Experts of a small language model.
Training: a variant of Adam for the experts, 324M tokens, 4907 steps.
Below are experts of layer 7 (counted from 0) of a mixture-of-experts language model. Rows are named router (the router's row for the expert) and show model dimensions 0-255. Each number is 500 + 50 x the weight over its row's rms, rounded and kept within 0 to 999. Numbers have three digits each.
After each expert's rows: a language model's description of what the expert responds to. This comes from a sample of Wikipedia text that the model never trained on.

# expert 19
router:454479474393492517572503441537504500504564511590456419620514557476546542531403566506483538431416474486524478539479435408506465547501491497407453556523391568493507493541502466487524539510474454476431465409471521500530589543361525523479461476571582499414516506417467479459440478516482543518558562533402535560480456550598567529450386524424537454486609522475540518462504530502453510500553540521538422411533472549521513485501504540454531466452505466526543506485581515472488491578498527511586531541491388428571477516479495552583588536448542528495495575523526536491403454481604478575513528446543574318492486476540428613504462486493540485516408439451461500538498506474476453497528554435457490475532478564554555585524563472477532468435495509436472458529422551512418519540490416
Description: Auxiliaries, infinitive to and main verbs in narrative prose, such as was, would, not, been, began, to after wanted or tried.

# expert 0
router:506440431552535470487624478498486522449590345416505460491453566461536481545490514528444551461466584572542499547539537447492435521491438461516474550482469565504497517516489393497460486511539422505418395495499470480518448490450557498461485559520393527449554494452457510496506515487483540490480589491427526515492448567475503532506474555393460516595545434481583445477557554575529443435499571600422388461509466496489502566504508576501559495475521507562485504483661496535522463627499533518522500508482431462552494586463486550471506517473491499477539586555551569531473449482498461512502564556610552410467531596425434589547438443404565507479412466468405516565439531447507438496577599451527466535546425487512520487554458532496531495403492388481479469525460539502489533558481500
Description: Line-start tokens and word-initial letter pieces, often capitals, in prose and table cells, such as the F in Fete or b in bourgeois.

# expert 7
router:486407479417482491486582538521524486475528549534494384557522545439546524516473476571482567502461481570542551559448460470429512528497504492463409507520402565432459500516575425502441518591496419516426481453473489516528558466430588540454517509473488444556509567459440615452488503433520534547472548561409534599479511525592560448425413551440545426556544497503515461492541525462427521460561525557544456530543493455459485612462503483476538445420552495543477534496510510553532465544555535511482606510376427470460554535485534550582559510482546463432538550448612551523510485515519457545482499395543551505503573553456436608481472472405584503467487537393487475531558495427427439454523606385574489496531452439506426537537465499505443466437501496430516492537492546536504508516425407
Description: Final pieces of surnames and taxon names, plus closing quotes and brackets, such as ata in Hirata, ić, ensis, a".

# expert 23
router:512512515458510488495557441463482467445503445487496436524551580454493588459478493502525532479417488547509563561448452495462461575454402477473529465503499542444431476511539449489425594550519428538465420453514464479490512499479531557529454533504502485477577471472491542432425538504501491600499464517472555540415493508524530503556457520446499471546405482489526564438549441639438523407541539526540410384498466484482528503498501524425528464477544476467456512464674486531542387568465521456509608459513431475461512566542475536663559496404503404511523540504528531529448514382540466541493568558647474489533549463490412616521511491429547482510465563451376517598483544492562409400573542495506512521500499488526504535552503515481556447434478406510497517563425507517483482505437488
Description: First word of proper names, places and institutions, such as New, North, St., Royal, William, Edward, often after the or of.

# expert 5
router:418441396447402507606710485529410401618538446420463511464508527476499479452496562470514509488512553474565509505458495513509504479483506487496423522523545450472569423585556461539485474526403545466445436433474568458465512478485513511523417446551585470467491393556498449477472514524393496482492511518421551518406571684475503558534531468489550459460503430518513587439487608472451438509540491458537515481499509455576521452455638497451532521509476450500501455501439486546573464585517460572432507536452482502593523563531536481518525429501513488453489488505517492508483467561549375615493467474479545509547467511517526466593509481499427475546463429545436521493545593404560508495480485573551485464544540514557462547452535531489569496498503478502497405547474492553501476525491500
Description: Short fragments inside names and rare words, usually right after a capital initial, such as Mor in Moroder, ik in Rajinikanth.

# expert 1
router:529497505369484495517585501500490531458461482546479519541520531499509535525476450521473537469534504528508538536469489426450406465448451501493465511571497546475400400565581455589452559489408462472496461510532504462528455518435495512476459457513488496525469533398509525423454494440504531491548437543450554552549500586557506512376389547461501461537419521550559573443486524551502465492573567547589450517533513428466511585447495545454501464503570450495437480476622524559472483535515573603436586457493528546534574516495543545624473535499570470454481487514520477500390520459499476508412564364538576432564608536455436532526449491405570493471383530505513474572468511421474362476558500486608499516558465537560494503438541521499561415509508542496513440485432496513507507521396427
Description: Words in section headings, list titles and credit lines of structured articles, such as See also==, Career, drums, vocals, footballer.

# expert 10
router:448401442495433516561715544470455472541502492507512532514541492434470515364521585473473546479449528465487564458463469502478362478400492474474409508514461502484546442562544411538469517527466479475523549479434522468471506550505536560518465575577506562542484418541498382471425570433433596511452422513474511547420585650491473511483448482485505414491454510491500558409492604545444500542485544508567579455486508550546570451427531570507584426463533459469452460472595517604512456557533499537457518547513475504576460534515476477491526417533561482466482472590512457563478468513519426521489566498521523432577538425520464511526505520493480473524472539446532591517500599401526510509473495480526569525525484495497557497484534499495545422480456459412515468488426485490566494545429412
Description: Infobox field words like Running time, Clade:, Kingdom:, MPC, plus mid-word pieces of foreign or Thai names and rare words.

# expert 4
router:406505478472504485512490489532479427443535419544494395485488551468541513469476516566495550519461467506522520524434501518415427504473487540488487475594397557502519485531528468543445527529483443553479464429497511503546518438456588555488453497479486419533515441436439574429483538465510434561582488544510561481492484603571519524440422573484532492572551507498483483467513585555465434453527558539537494432555472424443556549560500623494534471436458484514478498460566584503529400490514508551506607489452519460486525571593636584560429534466551491393513461541562483552459455478516483569508563519501554304502569529500497577589486505455632468560488551472506463569610511363521415512553510461471458528541452511497410510543485500512562482433470430416480459514492498544475468553515489
Description: Articles, possessives and adjectives right before a noun, such as a, his, its, new, local, senior, original.

# expert 22
router:485487446402373477531642600465549500443585501489443394565533571510516535517520530523460539529434496574591475528420439442412563564546556544427506442505489485426549489539545463524475537505479419516447437513505522465561416428505520488549464493501583444455509519382486492439433480450412482477563577549443466524490447661536540561445483625489445472465511504530486507445535553471479487420483562571539457454552454457548530516510482502462497486459521513582477515443412485596522434569492595495454508406460439521494535540529578545560619529423496488472515526497582563494437526499564424526543545503473540530502520526483476565545496490498574408551432559541478447497535473408480446527576504426488426472494502463506495440589489522437496484503575513492477436566528517459440454531501509
Description: Mid-word pieces of non-English names and words, such as German, French, Polish, Chinese pinyin or Cyrillic, as in Mühlenstraße and Noaillan.

# expert 20
router:493444482495509488517554502517548479494592476496540434521489545519532495477492491472451566516467485566541507496489479474461453483433400466462488521478421536497486515526554444551410528501563423466481406532489501486536518465442567530485545484507492533510486513413420540440430511373469538512495521506487520486484470629566506525433479530413466459480426507518538491489469525529419525501534543513516416493559441495508509590527486571503548516448548426511342447480580532563458418631511544505491538480457447460479564527482566530520607503472549397430443607553631504477402485481534461516483630401612533453512573523488407503503489516485591474551334535449495531517487555343492429503530584419536493519581438476479502536517524519477520440458519483547518480569487568558489469483474415
Description: Alphanumeric pieces inside codes, abbreviations and score ranges, such as RT55, PCA, 1–6, 1999/00, $ and subscripts.

# expert 18
router:489478506489423470576506505471518468453554493565526517443473569530519561487464576561502504495477512556498509508435451505490420506465435549445483478575404493464549548438577444486480532524496414437451457500509497555591524463480556578435456428531422528516454459461447631517467457448466510536548537560478560528498496532563481455372503528501584486477444510517544506464479504473465439445547589525478525461573478456546573628406541581439519516408578466559435529497562559608512515592475469499540583507485402489457497526495483576555504493459549440489471553530573582494439488419514422534498561388556582382499586506469417547582517471454495486466488507454439510536489515446532402476556522484553484521533432505520602437524477562472511490480589466389457378546474471534455437529519430
Description: Past-tense verbs and following prepositions or particles in narrative prose, such as served, won, joined, off, out, up, for.

# expert 9
router:474585549480539528514623438434532533406455458528465468509535568463494530435488540495477560509389551574540523573478462427445484510409440494402495438555427536460468481553591495500445581499547470531467481472506508500591580455536535572508495508512482471449484486454505506424500465510449484564465552528501565533481487570542582468468464520370504425531482475565568493445525502532413539432571608555476422493564512434530465508476535589479524528473528501497435496508617540569556473555526574429476465453468545456517585484539504518499588543486547469470509472465572540555373510547518438448521525426605437437511586480502417645493446489472550476503427525460461538520508491483530428474555573429499513531498406486534503527500429561471511387495500438428466444490545517556391427503553440
Description: Opening pieces of capitalized names in lists and tables, especially sports and places, such as Par, Har, Pay in Payano, Pod.

# expert 21
router:420362392407455541529567484567491457607494436479492527458547500500527517464455544509548538516482558571475518482465442488468442452493464525471460455603455432436502497437551498518494502575501573462533493516512552395491579536434530601514531525536534458537470425476467464450418598483484533463498584568381537496443539588538470486527467512419532447475508517514517564413461583463472447522496468527516511519516451421525570579430612528407631529494461484472505490408530534522465445564586479560522538515417420474578527561529461600568556495447558487426475438549487477487472519455522431554506481491530510390487526488518494544529528506430545483538377497499463576542521524429474506423518584472556470511529457478512530550420523517465592456490477490427561449547502539592495447465404465
Description: Line breaks after table header rows, plus spaces, numbers and labels in election tables and infoboxes, such as Candidate, ±%, Coordinates.

# expert 3
router:503476508488493425511559493508506537510502466575477429536531533500470485529477473555506566439448459575545486575510450485416523544438456525446521424479394544452407462503585447542453538495550444478472457493500513477522592495430539583452485528604510499506457508449462585485413509508478527596545567551504526516494463577546562566433372494431426459493485487521514503436499505538425521469528621550517501511517450459504493651461511553515564466416510470553461452488594496561522448557466564495379590559406493513480513514465445511506601464464529506448449527500518510532447522444513479529493551503587527418470597478512434664520508479427526537496427504474408498606512475348571465475516596505525509497565453471517491554501522534455466427481453455343477469513488525502485492585480510
Description: Pronouns and determiners opening a clause or sentence, usually before a verb, such as He, It, which, who, The.

# expert 6
router:466498484436480480522613467537497481539496455474508458598560565533583554513447539528485550549399490543538471569491470400437433572434386520404450487546464479447501522483543472507460541573558425492492478529514493487554495419458558554496517473506496464487461446442559505506501539509471519491504571541357508548458563484506487490467488528539487510528472470508575460478477492517502536464539592545540501472551438495520571518434541559485538490498507488528427477480663469545550487570571506525427485495437468500476554547524534616540613491414548443485463559448590514480430508409570453536532554556604503371498527603453411572503461491487501454557530574490453478579564408440488398456462572439492488453583415530459428459501487582463550458451435468430483446496473563479446482499394532
Description: Pipe separators between cells in chart, sports and results tables, plus infobox labels like Born:, Died:, Coordinates: and coordinate marks.

# expert 13
router:416495466436464534501484496480508492482563469489507412572527551468504506492566523492493555475448544566560557525468465415438490490441421472494503525548423520489502496525520548512454609526452391547458474471459490525581572427481573584547500520573551456481446540418389496467495544511478529530512620532463486560404500567568571442409520522428544435500513420488513526444534511551447483434592496571515470425504466479517482504449569521436532498465499491564430464445535466563504507643506509482577536519457403406515565538555498502570545498449476455448524519440616552483493487485566459490511545561588525349550531571417463589530472436456547454480423536471549530515502501479526423467468597416537495515496461483481597537554477556441517479429542450342432469487483495543453483471466459
Description: Prepositions, articles and linking verbs inside descriptive or technical prose, such as in, of, a, using, contains, provides.

# expert 2
router:438487422461495518478561468612519497456565452519419448500525574452572496557488497504520548480437483563501498481414439483352403493480418555512549510536510607449412471491587428516497536491586464444487505531536475489549535485472599542454573603425505430452445555450466535476506515477497498623473488521409484537537514648551557499484480495481521493414430515518491477581517536497471567450621505495484475432491447460502407549495495533457529517465502545504459522472633483584514411539508514515542508535456470522538579497481608551539588561521512454425494555432584514535446498496577456547454557396567516372513502479442400575487478439454574457520473506429467475521520538438500454448558543501486507512496407504544478509507472451482492553467500461372447438487485495541458533533449469
Description: Numerals and number pieces in tables, stats, dates and measurements, plus spelled-out counts and units, such as 15, 1.5, thirteen, mm.

# expert 8
router:538500532453510480506505449512501504429458433461544516552529542533550494501440566522505580454549518588536543539473495414472536579435513492451496544611436535412491452523544435602479554505500455470454395551512530465500523468538585565515464454490497435448473487442523471447431602431475518451554460503518584465499489593548526480429456626440435458493494441448506546445526510483488521448653546544530379522542495466470470602511461509472603454418517502550431481506557552529524558516487519577504612563494538467534551542511447575552486505461473427500524507446576557486403538553483431517467550354569618409533530537451396586497441455468539503536465523498506528551547507403487386487524549440493482484488486513561468446467505480512545499456478406453471446497465568481419522546458463
Description: Common nouns ending a noun phrase, often abstract, after the/his and before of/in, such as role, area, response, territory.

# expert 16
router:481474411457476576505555480455523524464513452449482419555508507472525511473483466544495580438479554521540509562427443425434441512433518506490524493565437499471530484500570452496445536529547412471436419531541465488503558482474528585436478520550510497463476495477373526426503509482471514540457556537364586534495470460589562531432469581467473461528530458554577521502491454546469529430550586585579450485534479430458534544459536567449515573381517423483488468491621492552509454601460512474456539464450455445512549514566556527551567501463558449427469514449582528577476478464616427570491582539587503429549503524447471580536467553455608475548491553437398517605531465508518469509542600412552497506579440505508530452524503543470568444424540485419456395517502546488431499521498492
Description: Separators in cast, track and personnel lists and tables, such as as, dashes, semicolons, commas after names, and pipes after team names.

# expert 14
router:438429528431462477560629471445513419449527457492526471523495546504509520444455479541488558425529485579601543504433521489511437513500445496414491441511444512485520446542528463533452571537565460514533461501484550454557563429466545625504391554573530451471524487437443447489484486455419506535482472570399551558504525475494527533476464518430445514480509495525566528454571464555456476492534553551562400484451431536453558568499515539466608514464552499547508514463570494547494364550496541435425519496450423487578523534593487491562558516442493397418538569556582516500457429593558530589419555505609530373557510472455432535549447498471501450468556489564472474482505506424513392465540457448500474512541500528573566515532476535506599508456517463434473424519482533543541482548405424
Description: Line-initial list hyphens, heading equals signs, header-row pipes and taxobox labels like Genus:, Type:, Occupations:.

# expert 15
router:480493529430429511513515506488469516477499446433473459586549521478553522468488447536494524549448489521571508548498508396466426507493479503471517433550441521432431498549618432557451569469520481494419437465506497393557576461469550483558483530498550457460486442426420524487428499499430528546468472522357510517496509496512503557484428610468548383549479457556517494471541527491451502496458631555522454440524404446487584558487576498449537561491505475492420494490578551519508370583536575480556532503472474497539504531461592531490590481434516442502469517530501559508480514472448480578540509538572535276503559589533457603483456415393560442571450533494458519502562531482501472496574555466547517496537511512505547480510501551410488519474554546380494573561489553493471474529499456
Description: The article or first word of a noun phrase after a preposition or at sentence start, such as the, In, The, January.

# expert 12
router:489513502446484543542526543530481472449547417445521438597499564489572534517454526518465516486451532577513517589477474443504491528448451519508426489511481518487500467470522442504429517462492426479450449536479532522540563524490587580487428515564489398457446539477468569450507565453418531492546568518481525568445480470508562482439381508494536477543468468489515517468515507502511606486511528599517488428507498459449474584525542469472485501438507557562458472469541530552574433686436505568437618506468428503519519500469481477538580539459520496422549622502587534538503517467513496587421475469611510317523576471558402562523438479446513491502383503485412482566511542450550423540511534442543482504465487514484444546515469521482543472459594478367477396469512594524509458569574499
Description: Words carrying a comma at clause ends, plus conjunctions and linkers such as and, but, while, when, However, including.